Experts of a small language model.
Size: 12 layers, width 256, vocabulary 12846, 23.7M parameters.
Experts: 64 experts in each of 12 layers, 32 squared ReLU neurons an expert, a shared expert of 192 neurons.
Training: a variant of SOAP for the experts, 215M tokens.
Below are experts of layer 8 (counted from 0) of a mixture-of-experts language model. Rows are named router (the router's row for the expert), up (a neuron's input weights, with its number) and show model dimensions 0-255. Each number is 128 + 24 x the weight over its row's rms, rounded and kept within 0 to 255. Numbers have three digits each.
After each expert's rows: a language model's description of what the expert responds to; "gets" lists some tokens that make up at least twice as much of what it gets as of all text. This comes from a sample of Wikipedia text that the model never trained on. Tokens count by the router's weight.

# expert 8
router:160151150127139146176100142120131136087085119113098132118129130165121102119161131151126124101120124125153094110091178118112124099173128126103113135119128133150134131104101160109125160114168101102156111076147130114140076096136136088139117162122146127143124127180124141121149124126150117146155164123093156142158130141120131109126128092094139132153139104148113136159145155099133143139109188143103147152103102165127119124135114130116094171116103137120147093090123134114141090146159167105151105085117110122117089170103150176171133122146138110161097118104124109167143147168112145127155116149106086121136165154119158115165154100117129090157124146142137087122148106097124112111139129171118143110148147076147151123100137116125129201165122146143152127142054092158139098143124090
up1:162096126117133118132129131137150128110144141162146098113141074152150119154157102139116117110096129135154126130163093147114109141146159131164135148125116131126174146114143125108119144138143071130170106099151117119137145099149103112127196160135099114160077114149153129150141119149123128126151147083123110156125161114144141100131097134080124142097080103144062145129116075163180156155134180075123156136151110124147164123131129068098140131132081119100138128131134157123111073114148130137144111106152106148080088144103117090151147148114144150155135169127135126122143116113115132143128119160129171117129119154133144157130131100165112112143119125144111165153091158112152130140104116137145115131138169119178104082109108142099134174152149114152066140115122152132135085143144126
What it handles: Separators and infobox labels
gets: " |", " from", " to", " of", " by", " –"

# expert 6
router:159137121151121103146145136128119143145158158126130145108109144146117106124150121107139156092112111129120138095091084127107107098145123124124104149117159113127156150101125130110119148129130145113113092135128136125130126060135101160150131146159151096161161151137118146107098097121062081131165152134107168120119078139091123108138124127104160135160138099133160161141113140112099164128092126137110136122125154103133107116138165109090134116133136135121182126141169130074114108096135084125146091115172162113113076108145131137150145110139161115170129137146108149098125157139168144133153100144082105121116109130121145095148140117154157103091114131142124146156180103111106174115165105164141137135163151113123158165132121144118167141174078139151154110158159145101203158127140086
up1:091138160095112158162070140110127165125106140119153105153146134108121127118139086166174124107137126106102116136187137112164137112152132161102132148146163128102119126138118167138125123127131106101130097172136138139096136110164102100124134131093161149134078110146140130128136134132122186137109102119065138132104134104121138130154076172111135080122125144136104136094135097169156151122135115102130117122102104101151141132145132096145130127094165115111178115114121158133105189119124106177137152153147146147127132128145151136145131095173125135130103128119128132142110127154132136151113137102137100125135165094120126127144124054108105088099149123160104090192174163119118152147149154152122085079125145120100100141092104177110102134137135147107077137150164125136103129121107125
What it handles: Digits in numbers
gets: " ", " 0", " 2", " 3", " 1", " 4"

# expert 19
router:153125162154104165169156144146114115181076116131099190117141126134125102091103160139127121128160135124101094107155135126114141165083138116111134155138118126137123122100128123131131130140114118147134117099163117147103139149105134124101126148134112175147136090147104152100125102134110157121146136103135123171121143090106133128143125177136062110102143165145155058137129100162116115125152118120130166155117134140138136102128061147108120169130108141104129145163124108128098130081153115086137108112085123123177139125158126112064121122146140126150142099104129109150132088119122125113148094143130109116146096111120126176145121111119101140141135130084125098137137135089143135158094116108143201134129125128130112074128161143112149157101142129156100119123146101118075117071071151
up1:091106125131146121112169126158121104118103145137127142091133109149135139084113104135097133118083131128076094123150092138174092125149123131128137103109142104155124107084142100138150154106144178104109156117115139133165104132089112110127154156125087139099132153146111164134125096131089162090134097138104120169116150094150169158116169153128106126135135125128153125067128184125102155108133110122106128145132112123075126099134145072103145152128132143156154122128152117125118101134132147103150136094115174146125131079141129139059140114068118136153139166145150160116168102117117141119069148138111110133125096115093124178149165139146111139123128056104125112103138137133112119129114103134142118166130098093117157140138148149131107115113160133123112150124119132106061168110147144
What it handles: Clause-boundary commas
gets: ",", " and", ".", "s,", " was", "e,"

# expert 47
router:135170114134131132093114141105088142153132100146081114107093148142099154109169127102111146136165132123152125120093127096071159120142124098098106132118158139127146105130102128079098108169120131108089114132073139115147148136144117123145105138112127153139136171115107146127160116117131108147133145145148171132118138083124102122128149083110161147140142121102166151129138128082105108157134156127127117130116151113177105147142143170100158130112127151099189128129165131119151113092114125108160114154145100107145027110119144117137119126122143133113104107108104151094090146139151153098101095114096131135123140141150109146114126105127153115126089162093098175151192110149149088108158138147151092118132143147119153155107075142117119163123100166128153107153126135143143128177151150
up0:167137149146130070131078099159146122137145106124119168098098091094144125134119157137158122105104183088160099119121123085163149129162147138136122142118112146165128179111107100088140171135112098133154124112117083122125143117121127131113159151143153113101140107097154078154139099108127127086129124112126155116094147164146102147153156066119118101150116149107141092157105076153123125172119145132125106122104110128156106118121125158139132096100112095136160125149134137109136113109083126160126098136144126096093169098117100119093107150128181157148112140102113097131117079081157131148129140109084120172157144115130081143111166104120098134139154114126135125128054118125172166093155120119137144109122145122128140138137139132078142153133116143097111109126148134103147149124113128
What it handles: Hyphens and blank cells
gets: "-", " A", " (", " ", "/", " a"

# expert 26
router:163122109118125118146155118127137141084108142134178113122104129132097199121128132113101135132113138134152156138151107093140128103133114148137117156175126102127150116126134106138136141141140118115154149138128173116185119144101138081160133130115116119102141157135132119124111098132150084156119156138099092080128140125196114112091139141111103122082110097120082120091151119095138108107098103137113126122110105130091097155126141120101199146129155114098104105181103128123139126113111148116131118123123144118081146102143123076131103113113082121138127121131115205148127131090144111111137133151146165131137146129112118144086146146103065132134123131077127153107086157182112103129120116135124147171167117156161119116129114151131097140121132058147132115093124135140132158127195124
up1:121084123157159164165127087062165137124101134126116151129107161116115176115110090117089114138136124122081138133119124123129182179122140120123116115104088097126091132095139129104171132123122093153127113089131108090152155120131157123141148118157096132083139143123115108114091061106147080149076145148161135095164091137107119148128124129142162128079151151152139135112114135105137088149146103156158097137097070134128135128087185156080165145118127108134137152108110105168153132117121105105113142131114123143146124126120098104160144094111091150102127131145115156127107110126165109127122137132163161138145142121130171153132093132116123132131127161119148146144119180128114083072165089133135127167130125114124134151119112104130143096109143111131101133130091147144130164130157143
What it handles: Line breaks and headings
gets: "\n", " ==", "==", "===", "M", " ==="

# expert 45
router:121071121123119138120122146113126141079106123141139148109128144136148117105147072129131100152145142125099118094122104124151142139078140155128139148107123114144158091113110128097104150110104153176127120104113100123128150177122124142092113151124108110170139127142130118128110124113118128105138126088109127087158123122114171106128114177116122129141152118124149087151143064182125129133148094144159140149120148127119099094132100167124122162123095150083109076174075099119122143176150096087130161134102124116130166103154143094155137122112189127136113200100105105135158154147143133119133113146114124114116165149091123131095167151145124113150140138139120156084131151131104157140127121134093105137120107170119142126117158100113142194097142129137128119128101094125141073067108129
up1:171094159125159115104107116136152133155120133112147138133121148123172168134153131182097103143177136094117116129116128091188150170094122151097089098128132139123083091121116153085110153107131123099127131123118159119122130157124087172178144126094153132132081101105105118118178111099138154106098142150140126132131136124140124138111136097100130127167127138112147071133154096119109161110125084141107122116154120094137129135155131159185123119112144136128120157134121118112124134144119126117139177139096147150113093101105159110162117110113156166104135128114106154094139132142100133155104137155085166064113162142170107138105113102087120117127145105129106095139168138151112131137165131132145135098101180160147139094160157124149095093117127120106147175163135082134118147129099147
What it handles: Determiners and heading marks
gets: " the", "\n", "'s", " a", " The", " his"

# expert 46
router:130153116138115127166125150085126139079109108140129137120075151137089127140146077142087140137165080159136162100118127139134119149164115119117115106125174107162149091119086147144147133129109100177069118161133147110182106107137127109146098105106143129151166154118102150137115058132106138123124144104095117082121144092120138118117150137107144149141144125129141151120167126104152161157153142145136086121100124152135106109141141093079141157092138143123137106169164099100134102145130075127115150148127110104092142126107148154152154104098155125154122095171094128143103139091167149112109142149129125131118122144094140132152145098161165136108109128103127153161097113147118073106154103155116111132140117085180141101107120101130097106155154088118153114146106124107166130126121138
up1:151116108097147103121136137102163102160130120115126174154135122148111089114126112127102119093100086106111145127114132112171104162109107158148141116158085107114164094121105125148148139170121139140167104090126149157128144128102138114081082116114133143127111148123161136126151119173109168088134150072128138118147117121136113116142101152107112148110106102156146135107134108082186130132085094128063107115150112184148137136106099141149145126120088112157166162164084084152122147149139154102121158112174170123105091111074113121112154094102110129179163158138121120105139135105133131120141120136153162128138125154125157159095123116176173127122105126130129128133129134134149126139145120069123174152107098148142141097138139151164113116120123097115122149119117130109151177125093144
What it handles: Headings and country codes
gets: "\n", "'s", " ==", "==", "===", "C"

# expert 44
router:128167165140125158064108146127126127184146120144141133155132126146183139129138172081130118127141140125166166135105158073084144123135121093100154125096145119139133105119118156148146159127119112119095140083106118091175129105151108115115117116122135118132145157130134158133150156128117137114117147133097137121132132192133140116118097093107164138127140130101075140150154116136128095158131148140118136106131106126091120131144152125182115102094149148140170115091121112114138109119117144180154163083162103141129134094100140099160135123099182096157116098161117119118172157117135140112143111090123106119108157159099143099137129138137172133110116116161120146151177088100096161122134136137144044126088117121126116147146140129115163127160122157130150106156137132126102114186116114
up0:110143145120135119117102141140114160118135138098172114110127134153131111101097134123072123129111181109088147132129129170082102123126149137149097131118117123125157110113139122122111110072186117177143122122109109100158135145085131119120144130130087118128098112106136126162122139140148147144104118090113103180125157152085177133135119165177174121114160064118085172112146124105129148172127108144131158119098116134108142159115096157107158106113117140121171123114136161148128107148109112138126168112189156122148113179129101100146134112113132120079126108136138119089185127098100122178123075126163125139135155111124121148111103143139156091139119119129137137151101137137123172154138163120101143138073120097135095135107095120096116104159116105120138105120148177133174125140127137
What it handles: Function words, infobox keys
gets: " a", " and", " an", " in", " of", " the"

# expert 11
router:132182104157112128099071123117101131105116129147096121113112144092138103117122134115096158146156117115166167117118106166107133077139118109122113148090133072141145127129076141162125138153103114128108122145163139100129155127150095105159097136111140128115156128122100144120133124109091129150151143124152136075128118169104150118125127119111158147137141163090180144134113124178101154164092151140119131107111143147119116109141166167131091100134146144109148144095136092106163119115141094126137159143114107114103100115134146156152155111086140137131109130096125142112083157105150138110152113137153157134073137165117132124149156132175100136110095129116105135158128117161106092142172117140136147141049119088152122157089124093141138064093113163147133100160134113104095104134159150
up0:141141111081113131170155108134126152139133091120126134137154149059111163116121142125158144137096121105116143140111158112170103107098095115137116081150120110093122161117149116131115115131155138132085147138144132164082129093110156135104163128093076165140122128114105124123135151165135127133137161132087131111155137151138143127144152123132101169089116112121145141116183087089161147127163112139106146100090122083135091072093101171150182118150112108136133119135110168125142177117163147113103121158126169148101099144173157120130134141100127177092130118109154144110121076151089105171093159105118135150108090122129115144081112127100091085136116131118138160114128152168151094152094147129130138142113153146109136127134112146110113117113121104134082154104125140144115138142093133
What it handles: Line ends, plural heads
gets: "\n", "s", "ers", "ations", "ings", "es"

# expert 52
router:102083134141134120127095132131104072118124073124124114147138145155210094145164162114108134120125099126146145119108115180099120113122134107119151144115135126144115101125149131180143154166091123186170129108139103127114177143149110117129113119152134155161141067137124130160114172121082167150155133124181138121142190116116142098088152118132142134137156146178120125153143123184108124144110146144162145117117070143161129096138143135126082104116101140100086145104068096142119123131159148127141123111132100117164144145120160150118155111090122130085118133098124101132166127140139154120125123100152136108120150140103145136094136135166162136150114118151109119118131118101126141141110111118128133146080117136155151145084152156152148117098140164153141121140118156122123126124091079
up0:116151143167167133174100130165125104078101154134192098132126109119127155139134125116104121125091131122141131083081126148094101159112150119122132143094119139115140145132102091100130154111117126108131103138159115169129122156119105099113138095113104117112118120115127155159151148112115119122123133118148112145141187106106119115088150153119154115152102165113128128092149108161125145137135131103107152134116140116089163124119145100125148147107083133135129110097064124142152086148090101124108138148145093096101150147119111095133146118132162151090130102114092117169106112091142137178155139144131125160090159087126090142096122153145126120169144115111129176144128090111125181143116116110103099111171093178100179132097134094102105107134111083136123159178086134104139134152122122
What it handles: Word-ending suffixes
gets: " of", "ing", "s", "ed", "ation", "ate"

# expert 22
router:132146083128108132160116130129124124141119132130132086131169123158120122137164112115120144126167198125182124124087113129082123112156130120139115104101137156159119176111105144159134132168112114118158129165134120124117120070121115100130107146159136088133147162175127122134173085117134122149129134112150113130157150123101125116129133115125179104145144112148109149141122127104126136133063120137131122137109154101067102097130130140102081104096147139069172115137110148119134108123147134110145128139074094126128093132139148205154119122132110112147129105136094060153085153086137136118129119165116083119139142151101175120167148133112086117135119142141139156153148091134120117111156133135139097153136137115087128113044126125098123146132113134137147123159111141098140098147120149
up1:115117093131168111130130087130087100173135167113085143156145118129142111117119138130096172079128132137121113111115135140154134166158161124103122171082120147110115089103136108099119126104121139116133125150110121109114170092116120158102128133183127110153124123141158151115110094152127115108107083150115109145150114113120150084130100123167129199121156087117117122079100134124103108138140106125091136143102125109102139178105164151162088135107137122155102127175174141144170127131140171131104139105102131145116141138144117107102158117110108147135115163151119123096082098135158153089154153146153144089137120117106156116145083144110125096151134141110160145152110159100163134179189115096118131167159112104109142110143102142152119100133112159101139146127158130083155132123138154
What it handles: List and table separators
gets: ";", ":", " |", "\n", ",", "."

# expert 1
router:148106120161119163067123146123118166143119075153099145117117149120100082135145138188107117132076121160095123115138100095137131177114134119095139146125152085132150138132131164126179127118101087135182130138143087112119137170122119123155129144161139192141131112157125155077166161112115150108153142121146143126128124103107163137127160125127133156142124193135119137144142172144131143115199137142124150144116135169124113091134144165092110158120122145125135208093154111118126122121125100119134139127123117120165116163105157153128151117113106147140120118091120125160191111132096155140120103137155100111110157126095135166133141143147128127108119145105093136138137116115119158112122120154157116148141112106114112130103137133152168127113148085146125113125120123097069150073099133
up0:111106105095096122139152090117109112154075107171133140155137105101126165098148157105166126139111134130111153141103117118107133136099137104161141125132096067112180090138088117114123099140150165175139165103127111155170105156134125130111166088150154103124114098125127106156114072119160094127148124162151160110109101130102140171123096137120149175128146122160136151074103069133110104115141135115122119103152153110123136123101136098107132154133149132148111103089096158101113141124145136146136126138135166156136113144161127168107126173134095123128125135171140137174136095140140117094116149121127127138149107061093123130131120132105086151169136142160132108123162154082103152128133173104143144102158125136097117153135080119100133141110152120180110165118139136135137163111131149
What it handles: Sentence-final punctuation
gets: ".", "s.", ")", ",", "s,", ")."

# expert 43
router:128084130130112146138125103110102164124147101124135162116144134123091110129117156105126128132158135135111124108121110156140148124105126126124117134137133173130142198138115151065112161084105083145174101130113066107120148103155111112139124156158102092130139174167109106109102116130112143102109153087145128072129102109164131128125098177110144161122164139103124114150128131204118092152101158120150149096135104138122120130130114161159097092133084140118159189118104111143092123171157163130139101181087098132098120171139141132140140113118173140135120111102112144132141137116143136103145105169100122117133150155130129126094157121135164130119146151122132140128112152144118082115122141140129176141120116183173150181107171139122139117130133100135133113110174130127147102127105133
up0:073088151076088135094123144175164108135128140126132086140102090104132088120063113139111124112154086123117112112100156107165182139122159118088121137114087120116138145141131104146115132120128116131124124120117162184115124135120146159122159152102150128112144116148109126138146120145104143089139143138096112125149141153120117134152158142133086149098111144123092091124094114150113125101159120133134149079174111146167128166113128174111154118165143124126145115076125153086109135148114163172089116102160149174118132120119134179142138117102121139095159177120083111107114154149130132151103160112158158124153142162157138106111130131133100146101172133140111129097143169110104118143116112111125136115142141084138117136165111161175105131134138083124095160143144152096152158161126138
What it handles: Articles and auxiliaries
gets: " the", " was", " a", " The", "-", " is"

# expert 34
router:142147158136088135100105129117098159120172135146095118111146131140160081135153129095101166154076139122151168116145140125073157102105108106135134156106157111143137151109113141123141157096094108137141088113159122127107090142153101114160120144133145143139128147063083161108119154097137167158157136143085126133133110133113135117139141088097151157150146128137133129150151120080111139138172165141141107154090165131094114219133148165160144127120141139151126136105115119133117112090136200139157130138157121124105127111153164133113122109083133104162102135124107139132099151131119120110119100099135117118126157152136097099077141119119159129081106158108099153128130130094119117101158126152134108107110085137162109115164144124109113130131104141141138135147095136078164095158126100
up1:111135133156110110094126099114164115122145117110144105131137161092170173097096147138119110129148111114130123109135150129091069107101108108135139132114127066099142143121097115120153166146108111125127132136157116175151122076118102110121161116087122142118155117103112139150066094127129132131157131177103127161085134134125105128150136129136096128133110102127120156128153137120115145149223168084173125183127147067100156119138109125121096136113126104129119139126143150120111128148125097140147100114164144142118120141109143166118116105110114136129161156142108148127159132177114084129209117083121123146124115111066119158138124157150109140124111130128130155112123126121154121152144092091109114077120102101111121147168137147143119174103120099120132158102146117158121134169125137
What it handles: Mid-word pieces, dates
gets: " the", "om", " there", "th", "ig", " March"

# expert 30
router:146105111107101161105120140103128162154141085143101111114131147121101123174153132087108130147160124141124162115165123163092154147126115101112104158167158093130151088116162109111168143135098118128152166146136107117167159103133129098127114140174111117147128146165105149134125146101112123141162153103127150109157153109176136139101142103101153161124126105140143133138146117133121161085129087145138101128101116156088108098142159134126127067076169136096139151100135094102157164114121110140137178153139122100098112094145112095154089113151148121155155100126111119105158149083160146103160102149141153122095101142110093115097141168135103178115141156136135137139172139179123149140138116147159151136138144163166093107120135127124140139127151082145139110142100129104115097161159160
up1:127092110134150152094130118135137124130127123135087127122162177104150186168179120146117148136154143155117104124125131142126142142134125127109129107107116110070186098134176111102101088130136136163142087163117103113111131165121194087114135146155132123084054111132095125150153130121076139070149123144119149146095123076123135151126142124137102108131116097116154134127116141134105155126106101122150137146142099114074081151148127104135086122152147114150118153116114202147125134103135117140113139141079168108103150138164134114109122163129157120143147150108114128114115127136115087101154127148143179078145103119142157112131160105092157125133125108136170104123143143142150105119126134121122155152076161143096102127089125139121098092112134099104146126145108106141159126140134132
What it handles: Line breaks, headings
gets: "\n", "===", " ==", "==", " ===", "s=="

# expert 37
router:137167133136124124116138148145147140100130112161123106120092127140141105137153134133112131147180170160109134119123147143125153127178108098096108054121159094137105093103126146146169136150114096055087139157116136105099100105145108119112124144090132136158155196133142138107162118106135138111128113101078152157115118149105128138134139093106121099148133144140153148138103147080156175152096113154116130129139137139106101125146132097156112161098117133121150128066142148099113112158131120109125098136145134100122120112123170137170099114103140127144107115139125102141057129156133121135173100102110140121105161157110118086177141129143060121106134117159132103139130092156106147141157147152151133117148127059119105157108115093168144147137116133114152108137119098124111121134152092
up0:138111129127118092121121117138135096145107143153136141154164102063166156100122123139167129129115113156142111142120129097144169101102134157132131117145097111147155115111138086175129084108122107134136133152098118165134119141108132124182183134117149083146120132119147102107119132137079124124132100173103126206147132132087091137134120162138122122111088120110139148150113122151135101131120098121144116120138137135140175179106160145138127108102180156125157140110106159093111119169108155166130144121142108143141174122118146101142128171111086162092142143122105124108143142104106081159129175108172124118182116080088115110138142134119137148138135118141177182143103156146106156131088156112083174119131148118141139118125108125114113120156192113132107150133137142091130137133123136
What it handles: Place and date prepositions
gets: " of", " in", " at", ":", " April", " June"

# expert 27
router:081176128146091156136093115123132135151138116090094112118129130093131092114155137150102140130151160093117133114090127151100159095173131148135119122078162118167135116140101157147118133168143115108180133146152144120129113046129108096127115117119122123138162138154104153096158128130145128127120112102125143131166118148073126119107127124118148117142138099155114140141138145115096145130086101124125166158103143126130124119146113115135107114123109136103119105091157126119078104160149152092104134171116139120180147130145149197136157124110180105145140129120127104153113135135151144124166106149103142130170124147104155068185137102140094104145109149097137141147140086167109065102160127147142111151152112117108132174118111101161147134132082179141144142113099128149109126147141114
up0:106141104117140152131152111143166121134098135093121118132138091135117119147122139111132125094091118136165140167142140151108123121087137147119160141177106133146119141088102100146082087105127118135120120101116137152169151110119141125106206133114151074126115123125150111142123122143082124133114131156122152166154143101125130119111113104129138115113108163112166125149158135122146149069152089112121140108136137147126104124056106146100135129143074093143159120141118148084145163118117115169131170144161142150131131140120189182108121147123106118144149144151193097093141124113097147160109116128133148177094132121148099116117076123131156096132156064170159117109156093128145129142078130115158137113105128101118102135149099120100115142165104136130124170136144113105090148111102130
What it handles: Table cell pipes
gets: " |", "|", ";", " (aged", " 0;", "',"

# expert 0
router:140157118146128125135162149130112154154159101158117105105169140152132111120125140132126146126113133153133142137098099114104141163105092102111151183120138108149111142109124123090177129144092135164139113183162136120080110164144125118104111142161130113151147127150121140101131146093109133096134118114161133148127152086078136123109133138137123128157132140160119153133125138068117116147141122138164173103122173120157125101129095152168117090107104139134120148106134110104100122122163144080149087094104104121135157133117140178130138127142052116122132095108124089109153124062135132118148104161159120095116137139100097186148149168136124149115098157140100165141108123087124161118123105141135170179133125103113159113109135159074149133108122121143138114166129126098131165109080091
up1:104119123075156126109108125118168115100120133154124145161164111105171118113150142141153120089094146123123118135135122132127131132143161140118152109119102110136124129157166111112145119122100154124117128103123146126153134123129134123122161079119142079103094116132087106132095104153109131142142130144133120111134144151141108139121077203163104136125130163127097122104127081144110121100174100150087117118124126107102160169126136161199138110164154082132104133138116129090110150146134102169116180112138117151129191127179144133116150103110116165144168106144140087133128132141092133147149144113109097175108103136093131078151141081138100152164149097112128097098119143157159146147080138092111145082147133095082115116147139152153115134119111123147113140113115096140121140071108097
What it handles: Phrase-ending nouns, commas
gets: ",", "s,", " of", "a,", "),", "e,"

# expert 2
router:139158151142121132121095134144124145128087100160114105113103133134120110125121100095128175136178088163140137099095125137097116108159120098090091129075154137144142171120141147157152158147098147134155125116137123114115151100124092160154096128083167089127155166161103161095193119133107120147153126098162096108132145151108131115121138078098161122152151123145131141138131150090099154130085141145157124117105162140156125132143145141138108098126130123138148155092121131112165098152120147137142111135124104115152103132137138155134099116132108146107111103126114113113092150150132121113132095089134145126146159144157210099163135135159095113136112148070112120154167102188142053122142111162130115120096108100155127142113079115162150117099151157137147128138108107114138102143134121
up0:086138137105132116157096099143200139140122114144130128170074077174157162108115111156153128130102130132152138119103125144141175159145144119143128161139126115133091124095127111114122148126120116138116120112079157123104140100093133102131169110162121105138109106110145124151139140147127102149134136116145130161123090137108129125140109126151089162135113114126122145107128088123154118134129168095148128152137140091089133150115159116087159127144185092146162147081136161115163171154064106122117111140147132187129141109152147135090050159167171091127086143125143088102186141118163111146127147151111122115141090102127123143122108126114090109142163083124122138093116106132139154129107161123145113149157113132125109099131122114157121156108127140115130128143119140135138179144137179
What it handles: Table header and cells
gets: " ", " 0", ")", " 2", " 4", " —"

# expert 33
router:092113083114122142127092156098106123154149162147112138138111140146138117155094195094122060132148156112140122107111139161111130094133124099118158146078134116149152131117147141164140155181084118108117116153168094119147135158145106087126124133123139085123130097145122150123108146114090145144148151130155152096113165143112131114105183127128127098100148144155082123156131135178107090145130137133154121165128117142080099150132101137142089154125101147111092107127120104120127130142153101134132131110105108153092208139143128126164157104158141124161094076125102120130140140127148147112099122123097103113109140161111093110097140132137151130109135121162096128152136108107145139116110144134154078141122115162140083187105118156122176171127097164133149129132165104104138118147112139
up1:142108099124169144137139134161152157117144144140113158174088082144130175145185125114119129130139121104132129104175141147121149148144132120126157142124115118119194116100141150149118131101119182126142118135085121112138164140146131095145108175151150118079118119146134163161112132133194122103120092124132102158131167120107156100167075146094083118126086154095124127082158156151122143124142102120080114126105132121102123129150112136116163139116143107119110081125097136114130099098144139112122097183113120137157132173111132099125135123097114142123160161168085171127134072141117140120134107135167179130140117117139103104138110130104117135114109135127151145149125141130110105096120178121109114128134124125094150114128083145096126151118128136116110106168108105158123068127094181
What it handles: Spatial and temporal prepositions
gets: " in", " to", " a", " and", " on", " for"

# expert 48
router:126147138141117137151132140121113090141128146120099171104119120155118118137157148079110142118117114133155124122109121117099158140097135116129133103099127156137134133108129137167122161182071149164135127082154115106095147155158100095134110135121117102122121104150114146144102142107138142123144171125162157077149116101137128098087148101117141141139149162128121093150141134143101065148122164122155100180116146165113140129114152149109106143119106149121061146164159102126082116095148152118135125120107127123063156142162124142125094125101122115152112159100119138161130128126141124112144147108091104113081143146135160085148158114151139128115118127144084162147102116074160165133128104123181159173118091185152115140118123089132119121142127184156145111150137139164123100162083128
up0:138134120138091089146152098133127143160132128107101131126137115115101156145136106152119127119100152118125076154134131135127088100131140103135132062118119111128115164128097154139145170089138086134106156133145116118115155101119121135132108106136092129131111131117116150137146101099123069106107138135122108148140128143099132111107159189131089138163121153113190134089100130118147136141109129149135144116155141083099130143154147116118146153108144150152148138115072147148177178105139118097094108080114088137133136107119080133132086108122068115148160151088104121114146117150142096164139141121119082124158106109118160105122149128102070114145146134159126144122136148144112101139164098086124125132132170146107092108088161133180074141091129084162107116118118126134145091085140146
What it handles: Reporting and action verbs
gets: " of", " to", "ing", "ed", " an", " with"

# expert 20
router:150152079153166138147108131134125165153109121151092101100115155152118104163147139126117108138144135152148137133090109159120144104160109116109112139086150119133152128131116154145162129125074094161080125126154114102146120084137109119151109133160148119149142154109112149124090131120093076135145151128171128127102177097125130079100143113104166146155155117149147150140130129156136173145112144140145170162134151133131123088148143148127093087111114141080144137135109081110157106178114097113137139128156088118161067126099097127133142114125120146134114101133103164138108147113131143097151139133081113118103117131155154134134105148168120063101106130149182110154156104147106156105132102141149133161133150114098145146099150137094148074133085141126150131169101124133180130129155134
up1:126111141138119135138153124137146114119094150138128135130109119102123161150115095124139112123122119098079192136112120109099149102136187130133119145159117115137100165147143168098199130096163129105110138118114121127148139149121094136112148079150099160138168175099132140085107130143089100087143076120136132106104139143181143140129147171160120144131098160104158090137137159117154161142162113130132147123108154124133147152102106125162120081145116117151122126115113091125115161167133106131091097146132169118133158140137126122102110131091111093170144098118127166129126100086163144117132143073108118142125112095181102129138141128118165112153136144086099164142114149148135137098100110129116135147149119124105113144178139110130123146095109124128127107067103179098097108176136096
What it handles: Numbers in prose
gets: " 0", " 2", " 1", " 3", "8", "7"

# expert 5
router:163148114143105151108145137148112149142143146123133106088124148158076123144137141113106157155142181110119168136099139154167141109150094137107148104113136105121116173099119098106152139139155102147148123158134118097071103141127114096138124162145129114160154161132114142070094171198123083091116141105127137114102133140092123122114151125125144132148139163090111148154127112129119139135090099147130152106142137112131103109162135117141120095108107148112164133120127120114120111108164142118159082088111084118076105109135138081136180102172161124141103104113102110148141157108150155153144146136119123115201144123173090150072145116133115120113122147117130146130107112139095146118142146144161169167120122162105167174149152144120139135174111112121146128130109168122155108103150144
up1:122125103103109080155127097103148102101146145097141074140093117095139121113137088176129117120102106126127113183145117073136121124162130137112123129097107150146142147117130094135110104170105103153106076103097125135133112112117166141126147114108139149164100120088151138127128133143128133127101165136104147117120135170094144126127126123122131145128114126186119123082113094115150142050146148136155136099117131077173105174089126160119109120153150134164120105145120139155162117174102137147120121142129150135139135126111128119096131138143159129160185183155123129110140184130116086151126151085111119164103149088120110166129092131127097110122189096135128134126136139090125119112130117142107094127194130139119122115087106130109099110137164149123116115137152134149134148175153152
What it handles: Numbers in data
gets: "-", " ", "′", " 4", " 18", " 5"